Weights of a small mixture-of-experts language model, trained from scratch on English Wikipedia: 160 squared ReLU neurons an expert.
Below are experts of layer 7 (counted from 0) of a mixture-of-experts language model. Rows are named up (a neuron's input weights, with its number), down (a neuron's output weights, with its number) and show model dimensions 0-255. Each number is 128 + 24 x the weight over its row's rms, rounded and kept within 0 to 255. Numbers have three digits each.
Before each expert's rows: a language model's description of what the expert responds to. This comes from a sample of Wikipedia text that the model never trained on.

# expert 30
Year digits and letter starts. First digit of years and day numbers in dates, such as 1 of 1993 and 2 of 2005, plus lowercase word starts st, f, l.
up2:139129154150142105167091125172102164164121148122104167149105099143105118121185136090116109128106135107129176149140130114127123107146130141110133134164147144104145123128117161085132128128146131124125131124078123120106184132153098167080132135107115113180163111124154126138107128184111125144096117101130118134139167151119108109098124151117162108154132120122166098108146077155124132130131152112147141125122130106083132147093134109186176147123140123119077135137123112061124151132124158138088116144145125172142173147118132146142135097119167132134132166110103128133123124115115137143142119081177165115162058132109107110091098115156136140134088119128114125150148129110103134149142108103154114139103126077116137144123109131125085127096117091102094133134108059109078116155138155
down2:136142098141099086132157090109091101127145106152170101172098070159144159145113097110089084134110124116139160086156139194148105117130126107137128093120177123161159108149084133114106123112094161121137131108134134107144108135113162135150116119094186151133098151153091144127143093133101145099138149162133104150122129150094150185151097121119102134100126138135107156182118114130153166122134121121121090136104174117156111128133142116114129124115115169097154130129124110106119152144093145089129103144136141093134124132107129123115123127155164157111135136122100129119144119081143117134127135162103157146132110115120137093128110163149138151111150113099188161197122144126153126132131093173118123103153126159164111096122110137104128166135168136142162143123193153123144124129091119
up3:096121112141103124156075156144141127144126132135138141109134107131115124143147118129167146158145126132150117113102091156109116090123139149100151161161076143127172140146106114171114162133093153137118117126139108121129151090144173174124132126123103158115143168148160116124074124159119119152144128118120069107113150123139169156136109095147138144103095101146143104126121109101100139122125124103159101129149108176103101158122121182130141103134133139158138092106109052124128129105172119182116149106131119119136077126147109100137116150098144095102185102115163179129129114115087115133132171095110114062148143138119143142137154140164099123109147128184067148140140107153090088153098119153099125111143154146117152149137123115092130122134158127134113158100116126134145106118151118
down3:115122071103138141114132154140136125192192134110134121151174086100157133134119155116152098159191075152170154090111153153108157093093130108174133151127148132155138138144156129156112171132129134126091089119142133115132155143098148150116115186125142151131112166176152147145103143094146118120146130127135139117133084077116135123128122130133157131094120116145152150149130133149163147082151133151150160088186132094055116136129108132126156129114168104123169110128173118129134148119148141125154127126145162155165111146138107145092081158144122139113131131138158126131153117113158184122145120144130127120115128112111129114122161110130114100180123097104116107114132127082157129127123156160107132125129145138124142110117100095164142134103122149096099117177104148115154099136114133
up4:150114145129088105100095128120137154131187188108115113107096119122096093149145087134120087145171141128113106116159099128122169082126134110117105104158131165121184099087123135109143162118106126160084146110136127161103143120165105164119100114105102145102125093122110110123125111153089085094162122108112176112150132149112140104074082129126122110159150125123123147123092118120096138128135118123146097133127129148091121135169079121107144102127173144127134175131130095165087125139129140099156139126134153098148131132124110128167104175133108157098109131145127097105159137135168108108147110153136120140133107170127140111138089149145161108120091164144101153132122148173181084114112120141160097133103159128119128127103166125127093087123131152103112131126130126126139092122117185
down4:131141126145189151134151152134122134148125132127133117074125163137114114115169134154142152123131133132153127172133121105176124127135132147097096123150107168121130117075137100120108131112157123142132145117127112142102111120084119123087139087111089131124151123096103110190106164104141068127153125130130130149111137125096130170164118131122108160126137137151122112167127113138143151144102109163105128084116138099134125152122156153161163113063133112133142130105131118117123137122155136141154113151113156111172069116121145156118113142111098136112106140054128086137149153198138166141114139174136140098122065147115138181145117065146183148086079101140147135114085135105126129135117112170151141156161153134126115114143129149125137119151116121151115137126144162118126098121129172
up5:114111126183144155166110144126126151150114122118128097125098113123152122117169134158161166100121175180141124125155092091141135113179125138117105056126145124130120157108103111120147140101157129142113087145180157123151116157090155094129165126128084136128149155136136108156127113113154120090108109142115168146127159176148083095140121141127099095124115144140162146127132186124134126123066117148067092109095117136141136133101117101122121113134122114134115121139100181150128161107149169138104183137106083135153124146133140076142169129131114134166116093076130083153153162114121098121148087113123101130129098135092115141145103104147111139099145140136095109127148161162116126146109133113131118116094146114145104145138124126118091097111126097111120144129100128139109156138104081
down5:138172184119094109151143166107098146149107133100129091152086145118140134178153159116133114121130155110142083140121138186138153137132101158078095128117139096147129103097122136138103169132177120111118132151136146118142095119116120115127111163132122117158137103118128091139104132094151161126185160137122094148123165100128144131140137118135126145156113173104126133080142102115135125161101166097095109149148139103154081104119114147152084109185146103130123134149145134109105167113128176123098176078122125157161200131114058124172124118151117106151143158124118130121137104147133123136143111077142147126086130116111120102122147164120130108129120111138100141151133113105148159129118150101114119106123139191164110159114104111125097142140120154133126150123130112108150124164097144
up6:107099149143164130108122139158124138105142145128127125115093109096147113133115146044153124137102141109109168132149140114087095081093110141121144112158136165155096105130116145133154160138117119142105085153103125107149143167139108131118136100131156138115114142148145117137159126143146076126083111164138156147150132139122154113098138135087124100135161153147106110107122136101139119126078134151066139131112155090104149127096090116147152126137120119167076115098148145102098115123126152156163175142074167178081096075102136107112098084156144160138105164158108131145126150156126143159157138088135148142109101150147120101125128137134154140157137157083094128135110173133138117102130145141108147145128096127127160146153147118125126128120184143065121156156146111137144123136118139
down6:087136114136102087135159089129129118110141156118145116147119104107151121131132134117137106108139126165141108103105079139109112092188115098125117131120147122117105154115119129100112095157139094068176103202136124152134111109163123115096150118127100135121113135149139165097134146088148174144114142131137131119178118169096124132133086161121140120134094143133101121101123115083081109145142101106145118123122138122108117194093144180140112129128117177110070132097119150107157135097102146107156118115082117160102090133111119136136095138115109137153148123160155124160127124088124119125180137087144159124160145159132100092167144138125155141162077173110149119100127104133136145151106115157149107120143169159156096140107134134157130139144130141160138140143110112123171165100126150
up7:130160110134123143131134137157110152146114129073105144113134114131114117108102158140167088169116124081179106142111126122116151117133161094138134158120184099162100124112132094107126166124116149096126146089158121147123141119130202137148163119087152121119139113071149105171134130136092155133131171171112114138113090152128170103149166151148120075097140123095131129157161086134113148146181140145153155118164138140119108154157132100131117145124145100096128142129129124095151105101082125115105140119094132088119152117085161117159153118132096120113118127119107141146116127123105099143109170109130196135132140131129139102148123111141132133118135117125117105095112116108104177155124114130135056079160146130149136122119141135171135128159137103148133095129135081135096131177151147
down7:073124139145159179119147098141154120163130137132144104139098110146132123106128164170158152127130148106081085136131113133138123123129111119142145134169120152132129106117136100167162158160142124146123125134135098167141105099106137107053129103168136145117144148127126134115088097138139160083092113173117145122133166070131134144140074106097125169118077129146121125068140120144150118162154114165152142126153165105141110132106111160148110115112137110100112162172127147129117131153145105100150180134163144149121123114153151111137100096151160123127129118124103124073087107142081126132134100139096177100099119129117104116111100097143131135115111151113123145091104172151130110162126093129116112111176109109158076142125113181134150127141104103116101134127155128150158145141116107
up8:100099115145113091081112134177163178134123168142116067090121155113103116125122139166108104110111143086145117114153153107161132107090135152110121154140156140113131107128167193161108135135142117144114111114137101098083119124148126115136195147142146143122106127133140123088180115081125124162136130134089120142108121145119131134136153070105134102131111117174121143121156091116102149135098164136145111135124109143111128127106133146122091095106125108111070141150136159124128104111155087142171131146160161105139148112113169095124101123138132160129108119116137140137185144152124112142110158153125117111145102128113148095156152124131171112130131131190107141121105118122123132095103110144124186157135126123152124116105113190133114112090139143136118123095121169112126124191080156
down8:155110140140136118133110109141076133113165105149097094109134127114100112106125136160144140161136131137111167110107091122108126099136109151090125141101132125127124096103101137121102092130108129142153125148108151112184099084126122109155117142120141126136056125143135137097153160100149185160120130132111124117132146118122131168115161109096148071121158093111083139114119127153150156134104142097119139141144139101116115121172134156109132188163108147193116142122140129104148159148097128138154112170142142105162117126125116113134126141148131144140118146120092131159156178092172143140133162173089108089118148131149134123126126081159151140164123103159097118160095132091164098104144113120118162123095191141124143090131185110165147146111149129168123165140129101136096092131146114
up9:119119111147130142138152160146137147110127141135135150052120162143106105141115127113118118112117160147179114130126128122136144137174124064147154069182206089141125120131142121107117104115119129091149164163151112124137102082128098118146114148102113157179140140126160109137128128118094090171108161082116108094175161140140115137143118099118127114075117146134115177114109142135178166110156134129132076130145117099150108127130124089144110158099097125109125120101157088101163131118123102144110155156105114070142163145123107117127120138124137099123138080089126141148139129123135103127150117124158112126145128140124097156121078137128121140168151187101121143121140138129140139163160096112120158117126111172087131123112123180124132125104142121103100154169133134158132119149108133
down9:157108129140107119134144121103102100147143140172133122113123122110127125144103183100164134093113134125101071131144119118153183148130146118087083132140127128145123159086094134140116137107112175098118141157116158144118103122083157112108117131113120095136058126110113119138113085110125112150102118142130154138125110153057161147115102117152112150130133137104092137114096150124103141090111183098151088170130109113139131148117149111118100123133143143115112123137131072107154172117139104143118100127114112108161153149186116102135071120110196135138119115123140148141121125170098124126087116149132170139167134124139141122121113117154105092107147126143144126110131132120165157156108143161090136143112100166103116121133127190103116114121092134143134089120189105134148129156090092
up10:152108097159143120155075126103123115129135125134130172131125097113141114107099133130146104150086148160146114161117131116140165148143123131145137100148175154118143130129161147116175104138132165142144117135123086127146126120139160124124125112133101086130147087149122099113096090143164147134118143165134123126105138110069083124147146161136163114116123140134096069139138140188105156074100106137119166095127137109108086111130102081108159136120144106117139157140153135064098124121123119151171110072156179151148152154145138147143154113160112186133151128146189124164122157138100130111125122178128082106100105101155106101118163147151075122107127133092152109158112131138169147127144075127159150118136105124150134141123171135136122111147144134113127118155131125102153116135123115
down10:106162172159109121097133109146110125157099140122121104151124132136143141145050147088112075121149122127136095118136156174115135185149117101129126088134105123112116116128120168151124083113121130165110136143195124132127097169115139129097116126111142167151116124138138141131121119099092166145143124163106145127159147129104104116122164142104131139132149158162143124133130099091130124152104086116140130132066125145110121156132121104135111102097114184158129123089121092098088136162124128128166102165137114130126149111106129128137183116109112140094102132167117141140074137077086133090127153137125079182128159145150116148164116132142088156093111175106126088118109106128171124138117121153117099134125125142108127152162152083103087153126168119149148101157120126129138128147133142
up11:144124100141086120085104143154137142083128140096145132150161132118123142134130132130117114161085141104141142097143151110077131114133130100174120123136120149139145137133105135112165109122144138135184127135138138129136097111138147133154087112148095137144171126137153135105165141106115143111136155061179121156139176155128113102149109130135093175133149123166080134132136103094126184157128108138130119160169155092123158106117117107109115136110108148116115115102106108147113080090140125137154144105131131153145161063187133115161133077133110115109155120158106110167078130165087094112149123112087133120124136136146139124141135146120160171164181104114114114141116098115124133168109149101120143118092112145106099165131103112105119079156135130140099172116103159129104162160152144
down11:127115129118156118156151178142146148134112150135136092154108140110117100122159169124131133137078143169092129154130117138168135141162112118151147144127106116131096091143112113187114176124142161150145132160125131158137160131125156124154111106118127153123140166145126142140120110149120147131119163094138101129116095157138114153070132156125148150049099109103168132148156132128177104161139087119177144095142154107119128131098069118116074094127126138116159141106133093163119150138105138135163142106121116100139164176090152149091110124147135161139144152127152134107137146097157086134128152175097140085149155087150090137128110152139124139124122153134135174128104166138149141137105118133133084127123131127127116145136136082100118115129099134188136090117132095092112124125182141
up12:089128098147127143110102211118144135117158108082128083138142089166122081095130103118131139120107118070135138149095134126132122126116130150098115128113126100143130104136127139108139121150108129107140147129093120157052159121108149130072134100102121111156151116145141141123081118146108126110152153129178139148141102126167097133165099147144174133154099112150116151145094125117128166121118135167141159108134103140145073157092104117181159118134105084098127153127155150095131123159141120094115089163155135124133128089140088170163106122129110155120158099111141149125096148143088151155118159100112120133111095142076135165114091122119127109120164109135134149149128169061094129104131156096125134141131139146129125165150124145131135136122132138082153083109130131132121116131129110
down12:134126163128113104149175132126118088107143140136121108148094182090134138121114148101081117135146144170092110142150143162140100158122159101174098111115141107134155128161129141135156168121110092113130093097140132132148159132089100170179126159140122157114079107117121119090121133122127121137099143163140181140140126150097145097124150108156145117079161139154123146097090158104125124133194126068120135130130166132159139083157140083106128131112094148108115119125120114127151158139147136123159117075131111104134151163107091096134105112140106145118119140166163124112133135117134113131113100105095169104165118111137126146117112166080124070153126149148151090147126132151117141135116127114146089108191124163123124091113135078123143126159120096162130132118133104140090138113105128
up13:094117106180138108152086095121136164111097132131122089124149081130127122146210133120158146152141078139121162098153134144214160130132135106088109098137117107136145082138125149137141112140117105130098121126114139147163146159166120133142127174129150126108136163107119134182153092123174137130116109130124153092100105133143114182119150074115116154083108103141145137109147172164124115148102131165119162115136119134079102133125123128135145140114139123131114166085130155112108130110121150121122074136109109141121167133124092125100132122116153108134109110137133155117149058111085126092133140121155124114132111094158122116131159118123127165133116103152114106149112159104117110159171118119144108149091067125132137129138140110132116134140125109139098180113160131160119145112172113
down13:179152144113173146128113130135095128131111087130131096101113114118123101098187142159117158159147138125115107112149106116149108156103134166135127158116136137144111073118117150154141098151128107107140127144133102127125095133086084132130109132166137108181152106150126108089094133134118138105104166114144111133093109094169119121105101125115095112097140164127155135149164121142124128125163106100149139130132118137120134142156135150092122127142161129133143121074134075130098109151087131096131145091156115137140114132128171142119143116128132148120181146090096138090116142114129136164130140129134104172116141172107172111123116150121100106119076164115048137113121132095165136160115128155160117120065113150123111150157115139149138128149058111124067159159089114148125130143106101
up14:132120057118117151125142152138182134123125160119137110133185150152131153137145160182127113113156118131137112113118134121161167142142110154145113139150122127104142096100159135139155162093140102179130120179119127105117123140152131162142108109155131098163143135099114069163129102144155133140163103128082176122130125131139098135151125116085125137113140119134076113104116137113109122109131138134146115139129161159130152078151156137143147101125070152131168163115137129123101164139128099130115120126136145159105173093110100107122107159143102119121141107120103117165091169177115073147159150155099151107161097126070140103078085171128119153140143137150128156162123128125098129133118126162167117114133148164115112107122159092099142103129139140102072133135104102122110147109109137
down14:124162083115138133145107148121161165125177113121189150133123104097168165104117143150133172119104090150119088116151122126142141113098108156104125104126132129106095143118102106132125146123134145148151127165106168063119090134170140137129142128121157129175155141107140122198134124160130118102137084131080120139117123159160143107115129124117131103142109127088104110109128102119147111140080153133134125167154148114136125107132148145149121120116099172144132124086115199130125158147103133112095083148102132124130162129124115148149106142102104123112109136132106123126123188128154128173173082116184084148120150121122115090163118128098125129148137101124133127128124128136100131158138095148132166116072125131098166082139089109128155145094140125128067115126093109148092122134108128
up15:128083128162114134135109142128116130117124155151112143115151134159067165129115122125102105122156130138124118142104115116122180107164118109132161095117145131129184067140101112152103086117111147085142156116100161122139129118165138140134076146132124115086131114115117137144128097134146113176116144119157142136108183089140064110134157113132134127147124122150125120162137161144103149092090117138143099145134142136126123180087099086180086106163086112155109111143185185137119123144124132166111158125127104121137093122123097143171113121128149108112131111141157147133151118128084152094141115127149132118069125109122150116188130116137151162109171116169134097118120116128153159168163105149190145111115126117148136117151145123134124127139100141111156169128155119094141141112106108
down15:082117134126152130109138078171139141089144096126158138092114121116138121160138109116134139110142148144146115141150105136142135111157097128169155109127089139177162130150102121171126123144150134109165155184101151136111064148141134130115125118155155095090140155136170147073119124110087163138122149105112146127116124080127121098151149155095077160089126168116129144092131131098143140126090127137107167137089130104080153111164124118138107111098089138132132098135121114136155152134093093124104146143120113144119182127158116120145120093116157125135125115144123136109109098129105068145118136066138132160110113114157099119103137134131137080137132161124102164153167149145170115115092133146128135156105142127144132095128088100128132094123069155109127168151148118129146110174117159
up16:130132116155140092178143167132117148154150114153113112145121080156121085172098179150127124101120162105152146103114138122137095081143131107152121144116131128083160149134090161069121100104121134110138157106116072154148133124142102147145129089134135107103154085147120121102138085145125131115151141134196141125127112154129122151112113122133142155177142089124096138125158129166141157101087174137135116127127145153152137117128157162168152136102125079094102119120115160164095140057135148137097090130132146110143099130144131112109130154097155141120099122149091144150110134132113103156119114135138119103135132125167087110137109116171085095119189154113129158159121149094122144115092125158111142136127122136118143160150115139132119157128072102128174106104111096104129139141140108
down16:133112127125102161114099126111133161129149126087133180137100120142124132105110126128090122128094150178147110150136116183073109114154165153132130125116146158146119138080102140095068101101111157157157112141136103175162148137146141099108124109114148136094096120149123068122127153143140114156130101123166128130111110108099111133142211123163131111110138124148125116117099126137145126136106126071129127120160095126109158127124127161134107149110109141126107139172184156110167166186126105139122103138084159154120147157112094139150109139139102117098104134087153120129146145118150132147106097136143101139117112131138160138132160140156119158142137109111095132153108134103115132150157118158120093138117160073145149120094103087141185124078141139082083145098112127110124130133156116
up17:150115135120151091099149147105092128129104141140119164158159113143105178143133139102146100135117121117116194128092077134120129090193122138126132129130141091106139106122104111198131115109189118161125150144120143144137157152123130122081151131117099147128130103089087155126092139102109124136085151135143159144108092159137130141156123160121149089141125113113120111157135127115168137139145111128138131126121089138104088100158115100101141147129132114097109133150162151103154151115071115109109117132125120108109142140140162112131117118120092130120130167125105152104182113145112124121115161072161133147166138114129130141130196131095141124069110138132135137176062126148118109131144150105180157128107131133085150171133103107100139146132124093079135101141090106142125124120103135
down17:149125166149094099136096126143116128097120170125082133152150142144146123156133105101159100122136167124122116146118139162137094107115127134157136124072168176101130164139097151141119101114076124091154143135133125127095124082122082143130149127107142087068134122152149117108125162097091082156106142123128152132123131150115120132148115139128100098169123152144151096117158163170161151160125117146108121128155100166168106120129112114158096122162156134089129092147156180130119158114130139133185137113115177161129168129097177136093120111120091164075167135115129095091135180123120120141090131115145121117149135168139143133074152144161114148157110096083128065120104126129131145136126146109128115146088133114133150117148138128122131098138138108106102114118107141140137126110126113
up18:098096141168116100129124150168140140092093112135110147135134122109114136133095111105143112115167116132124198134134133084102077119119118138152133156119120121099133090164110156112082165131164170151124149104062104137118137091135127131114110109150118131167191130169122088143104155111119081109138125154197086170131111138167123151121131138150142107140159086160162129109112117143150143157121127132125106143137127156133097090115111095147147159134151101122142150144110121133110136135142163125106121142112109140147138154154108141092150097118094173110105118158106120151098087131107138142069142119088127148148112140102142107125121156111103106130143160134155138125144118139103116095153115085178125130146143103151117124141144074116125069136137099069145098104123115134109148110148144
down18:184096099139085136102110139127132118139149129108115107154123099173138092159082073126121122146158151125182157145084124133160125105176125172146099112127148142121119130166113183115120109120074128123124099125137117131129126123116092132106141085088155110121133085132131170137111157174109164128123111107141161159139154126110115144095089139174130167134111174134141125147105124132097171102161137169110103114158163140148107098150134137129077134135127118095122118127145126123144158135101140092132143128139164099101138154132118157100061102137097159115148151144109119146126114145105098106142185117179106103117119159116112097118119092149121135123127103166162138131089147129095087120099140131145134132127102163108133145130106132100104128114096140154109105081121142141121105092149108
up19:148114135097122139121111169136137159047109098136082087143120121131085100096109185114090114107130084123145121137115097130131158116132151121141198117143127136102168151134111095151129136157140167178099140125130120096113099096116119119104150092112156152157122152156137132117128130124137152148118128163101116130111150173172130139140104122095101137131139150160168079128081130140133167126135121129123152141169152095157142137091137152132125126140115127111136163132123147130077132176138112135097126136127117133148097138139158145160115110145142132135109119121151140201131118105128122113076120133134119117147109126117143165084154115158114110152156098130099170086113144129148138119059122148166121112109114151084160168148158131133131137124094139103117181131104134154119106117178144
down19:175125138120195155118135133107105146144156154114155137144106143080133141098126158117134139096082158117112106140076149069127122150105073147130125171164097146100117121132095135114120109147129136141097121174107113143130150128155156090162135113177136144139158153075113145115141111155157120168149105142072100131094117145114160128146159119075117103097123091094185128105143112118152139115137139123110137109097097130159113124144109096127092126136126148119131104120114131122109174114084146076138118140134115130116108134141144154127133138100133160143135117134119138151120140114154172151092119149115147137159145100126155130119111107085097164117168145142130088141130188115154102141121085134147091149144125126110131154123153089146152113091162145105102141073139101121125138153080109
up20:151138109120121109133131150153138139100128094118146132094143140137138107102074138137144097129152138104149130103161169142131137131126179095109119125167131163123145128119141110157128146143130102121138128133133119142099125124182145153063087151118116106161102114094112135112119171127123153144144141118066120115084106095133092097143119151094142128089106140135123116132101158142110127080129138119097124158119132149082149146124107135091133115158128149139170104164171126118094121147147151113095127131142127156080199125134162124162119122137127130140140124117185139160058141090112149117118143141091169114146117098182114136103161140065126099105099101134080164146132125107172140128114140119108119135075101125103121099097117120080140090101123146118136116120135128141115096127101173
down20:143137151164134093109141129134148128120186156112147148095136157123149129157109139134104096134111108182135129111152127110190140173170117127102145134144130114116146116170154160085150112086113141142116120125155128131153103113137116165147149119122123103099147174157118155145110111123152122150123086132138142137135122147157170156113115150136120125137137164149196103148111135133175115126143155106135143147180137116158116141128167143145144122129146095130073164145133078128143122143112143171138142163121162150158161141116105137088142114091163128112151100147132118097129133091144070112151132121114143138115135188171129113172110095112109152094136087174134145162109139133131119173115107134116108082130179151123181133117172130120101112129088115121169152140145144116145108129132166
up21:141111120119131120145124113133134137095130156159097114139127089122141136161175089114142107176119153106114144136138082143132132140107140107115123141164143099139114113136138129130109061175085174124111176134116119163077137162127132161122111154106149120138152067098153130138143093095097112136082152129137094138158127144119140153114107099102126159100118098157145134127071108096146125127108093185176169180151106114134082130085135114139110102129093134107147150107108141125172155079106118159157126091124143153071106133151144124096138148131126190147097127156121101159122140135131107150109139124148157161125116146094165136155115094124129141126090098107115134132147142140099137150121153138119094170102108129128124135137173120168154123128117090148132160112125159137121093136130133
down21:086134119118170125129128112110141132135137155177201091116099120134129143168168133125138096121154155125139156141121104120081159162114138117154130122135151108139138143132107134104169122132096088105158179157141082115126113132125130137124139158171157143097142090134074140146148108133156129102093146070162111144181140135143138127109134138114140146171129186121157119185135094085118161099113133091112160138121171134125115170147138138130156133099107123129140122142102115121159130179101154149139107168135129159107124164105163105139123103127144144132117123140114099126082162112175118147113155111121124108106120134111108134138147114137158144167143114146181110124132157141091131120120150116155050131134153138116168104139118126143126125113097119136144155136106141121128068124100077
up22:092137127107111122119181125194090128135079111092088130139115125116091165141121127122127158140116167157146159128117111127129072139104101160138166115132118113140144119126095121135165089154113110114120110149123175168126148153165098157182141118121096106137135118113193155134156153124101104143121112113158100156111145169143136130128107158127093145158124126126173137106148140105140098115144122177140156124125146116119125106129142131131145168108129137064128126103082125074123166157143112103195120103161124136101142149119122161148112100103110116118136147189113142166101133137102161114128110116139082112163147112160100129137134151118161128122137139086164154104085161128132124117117155106128149132111139162135124102113162181137103139154108118081110099120150125137138150139155119
down22:119151135178131118139135197169129157117122117093132128141105153069152089116157149139095124112129127173185098127097123127159115168107147086126107128136134123142106112134083107084189122151123125148144106094136134060135108132159144149138118097082119090160167133156176123145129105161146126151149127124129140138121107124114083120169117159138136110123109102139116105155135101130151154119130122118130080118101127123171081108115118155110117126146128135145125143125123098086089176114158128052124175129144163115128107114119144124152139143142101109148131137149162142115133119153160150136141140151150110105150128123169126086134140158120118147139110143118112145139122094128125105078108147040115127140102130151150133149150127143100132120157140098167138122112130105117083116157122128
up23:152102186119094142132109149143142095128121105147107147105168113108124127126142135137129091109141130149166138149123169106140147130145092125166150174169152129133144103139121113136128140171153113152123152161143115105119161108153099176115065141131092137121169122104145090116123139129129152148132147107180091130132118149135074103130095142141137136061143131134114125139164058136132167106163111110118101144162146129116115138126112146116123144164143133119158156107119092126121156077082137178132144074106127146121132108118121060112126162098136123103152129112172153136139151146100144122135137082112110148145196168137139120139177141128164134147110155153161147120142095102152142101131139128143134116125068105130102130155120127120125095140156134111160130131149136161112087131143140
down23:117144112138128125093094148150153117121126108080156107112136115118133085131125142154116105125121149160165151123135142146135121112121092121160172160152101131132147112153100130106150118116112092156131138112201165141110161141140118149118137172135108132129149098155182108198117146111113077130130127134086140120172111116130212192122139166089133107123119112093121136094155126125117138123139105158125132102126134122166134156110114136130116129163124101126098155152120113116113160095123115143110157140100122130162103138130155138120092131120094072109156090163131131142155168129136111130090124127143103114134134124106149142157190151103113137138103108116126145106129115100154121067154148139098127088140141124165097115140098127140110166164163162141114147100108084118134160184123105
up24:114133139107108163099130106083103156094113117121139138133180153136133141146163131116160124099083115162150126154166131114099152168117108162159152134132141092120148102120149159115174121144138108103142113146120171116136109124135098146097126132138103106144180146135126103141141160146164160109157121133128134083141154127149138143142167156092127132171137134138105103145142099118103109126123111090113161159079148146134101139149108118175125127092096180109125132122123062088112142110112147120125137085168116108160164110131122134156136120091102142105108153161130133131086151121104126133139158158138151162161128158102095101137158125133117193150128131138153125107139093144108136165130157176149134137109148158130163070133108134097137080136154082086152136137095128159080124110131136
down24:116117077138127121109118151121132096147072101102096147060153142158122136133123132096135113128108141118099085130121141149118093142137089128147130134157089112151159115125135123153141139127139105110159115155099150108114098123162138111146126126084119161151145132123114130137140144133101122088161140178130128103067124151147079154123103133115166160133128109143139126130148139119105143124139115154117133102158153118123182142132142108133094165113098152122136116160143155143123103121145136127191159184108145165129087129128133136150168185124118142112081116116120146157116106133148082129134091118159087143170154154092129169146129105062125163148130068119152150130112124123084135123091080128125092143121113120134133106132188145127121109092106156138077093149106109098127146117140137
up25:128170165092122070140175161148153147130190156108138113160111111106129091130138162102142135085113130127122117127111098108118120141082119122126116178118164174111123084135154098105180114137126157144133147128134119135095166113113102106117153110106111122051086118082151127108101133151112139146119128140131152149143117128121117124107155129160099157112108160121126127139100138152144153158131113122100118154167145091161101148155173102103118117109109117134122117113116109124152127114132095133084113109159144139107118097117140133183108172170120109144180139128152149119140118121108135132134104139184112164128157087115130123128091106182180132187148127169100100135106112123138138129099108128106110066095129124127124093102121133156128102140146162148154112127107137134104119138156127
down25:166162145194137116140125134137172159141147135146125132193106108123120123164171127109150098095078135114128162119112143141100116114102169144082092078096135138134161135148130105071087116082106126142120082121151146128086143137127110147101118140163124127115151148136139120120130126104118105149185156162112086073145120103124188104156120115108105149104106134122116110158158094099136092116131124130105173095135106105097118124120127182105129144133122150117137139100144147101120142159134138159150121115144090130147085128160156155114155127105178112127080120139104118144095108144157137155156143137149127094114123135106186110136111146117174143141118087123184131129141148136152115144163123081136134144128126128083128114132115144133101144172125146124154137115164134131150105107116129
up26:170105184083143110148126116140091113164106110111058120115162117120127126103141172111113141148117151132127119172104121116138145139131106141125121169089134124147134159144139100128102151120110140189152138144090087112107136138123160146134138111158093100111132136123155098175109116096167133127174090097130159092108111143118090100103180119117143133097129128136113114144154146135130181121121135099110109139103168157108132161158106114109156157135160188106160099116105166137124129140170126130154142123154115135103114132166176109134127166120101087145129084167141140110152133134146170164132117107128084146141113111080115148141116084143141070156140133136091142124145145127134102072087147162137123114113122104107127155127110112157132137152133129110137150167131131130118162148137105
down26:154076126195113081129091114118142139130117135158139183095148115118111160105126120147088137139108096139162125136141147148120085136129127162116149119126132143134137138112140144099159107092148142113121105080147095149148127087126138118144072086130109131127146163154091088120107102138147124158138141132100124097173111141075125124094110153127126112073107136102120160130170163132114131105149111108165165161144176093111135112159133083131134183124168106158176124111141127151139132118088129184131151118155138144164131140106135142093118155139145182155131142147148165110109158129163124141118108111095109125146104119113101110145101113129159101157101167129171141159131123099131124109114118167112087116128130105135082095120134097136132139140064080142118117143144132123134127133121128
up27:130101135124167085097124139161123106156141107147098119128136102100126128097152125133095134133173147162133092094169126153148150124101086138089148119150115127125155142140088134172164141123123144092175113115120128126146129127146137091114148111180111146090118123155134122134128103100162113126143165152140174131112176098138123133105199123157109111095100119119160104164129170134182087148113125110121141152158078072136101142110145115108124134105150126136127133157137139136157125080120134106103177141088093118076123108131118137186094100181088110141146177142103130127116093123128114145075123125096139157108136145143113146175132119105158167142137144113120108166111131133167092125099123125127124141153110132147088154106119132120100142158157130126127129119137121154172125156120125
down27:148138090117140139126151103098124156144121106149171142119092111100120124120107138112140144097125112161094113161127101134086137106136087122140117169103142186146107150096162114090145134095135142092128164160147159120112080122164080124122171129132122097102124145109131122112073092100135114148163100112165119113129129121147108109127159111143143111113140127115157157170128127115121096122112173119145143155106123156083156152121132131132131154147153142124123140145180136155154163172154107130143102157110147119183175156097123168161134153132116105109143146119164127159160130105152124107155128126140121142142146133079147134121092147107149145088125116059127118089149130116171127139124185132131135145180139098172160140068161132111148136146116107134089127096123161150137130126135153
up28:133084112129133131130124163153127134145142132108118148160148137129127101098145116136125145101138135160155126150134127139102130170169122128134102124067136154161127111130109139058095101130105154115126136147152129112135122133168197136140142105096105114148093181113113128085114099147112123154098137117141087094114149109122102129135130086110078077075103143083113125119096155147121161141135158139137085139127119133140072144122117160129141137154162126125140137122099088122137127126133143113156111142136115115144141120117060126102143152125120115169162138120128087171084164146141170119142112141118105133113151136095141141070124105161169126148105147164156133127133122157148185114132128160144145168209101129117149154142143134184107116121121122109139145125105108082103131122113139
down28:130122134125097138113113135136120112126133143150149143121105112129128144096159151135150112128140121118129134144113144105128116138153104086126180152156136132131127103154170135115129131143111123132153155113102112088128097107152126113113144153093132162112154123110116117148130115122155118104109114088154149096116100140116059136148104126094130137106145123147108110135106131121103109158094144088150121118129139100167123134169142133156145148168154143119145158176101100079151142119112128125080092148138120148108111124121071103135126108151134103109096099117127085086151167186184150092116133140103189101135121143135052097123139161204172109137136097168144107113152118134127143152121141123072093125169117108140157111143171125148119084119133104139142084140113155099126096085120085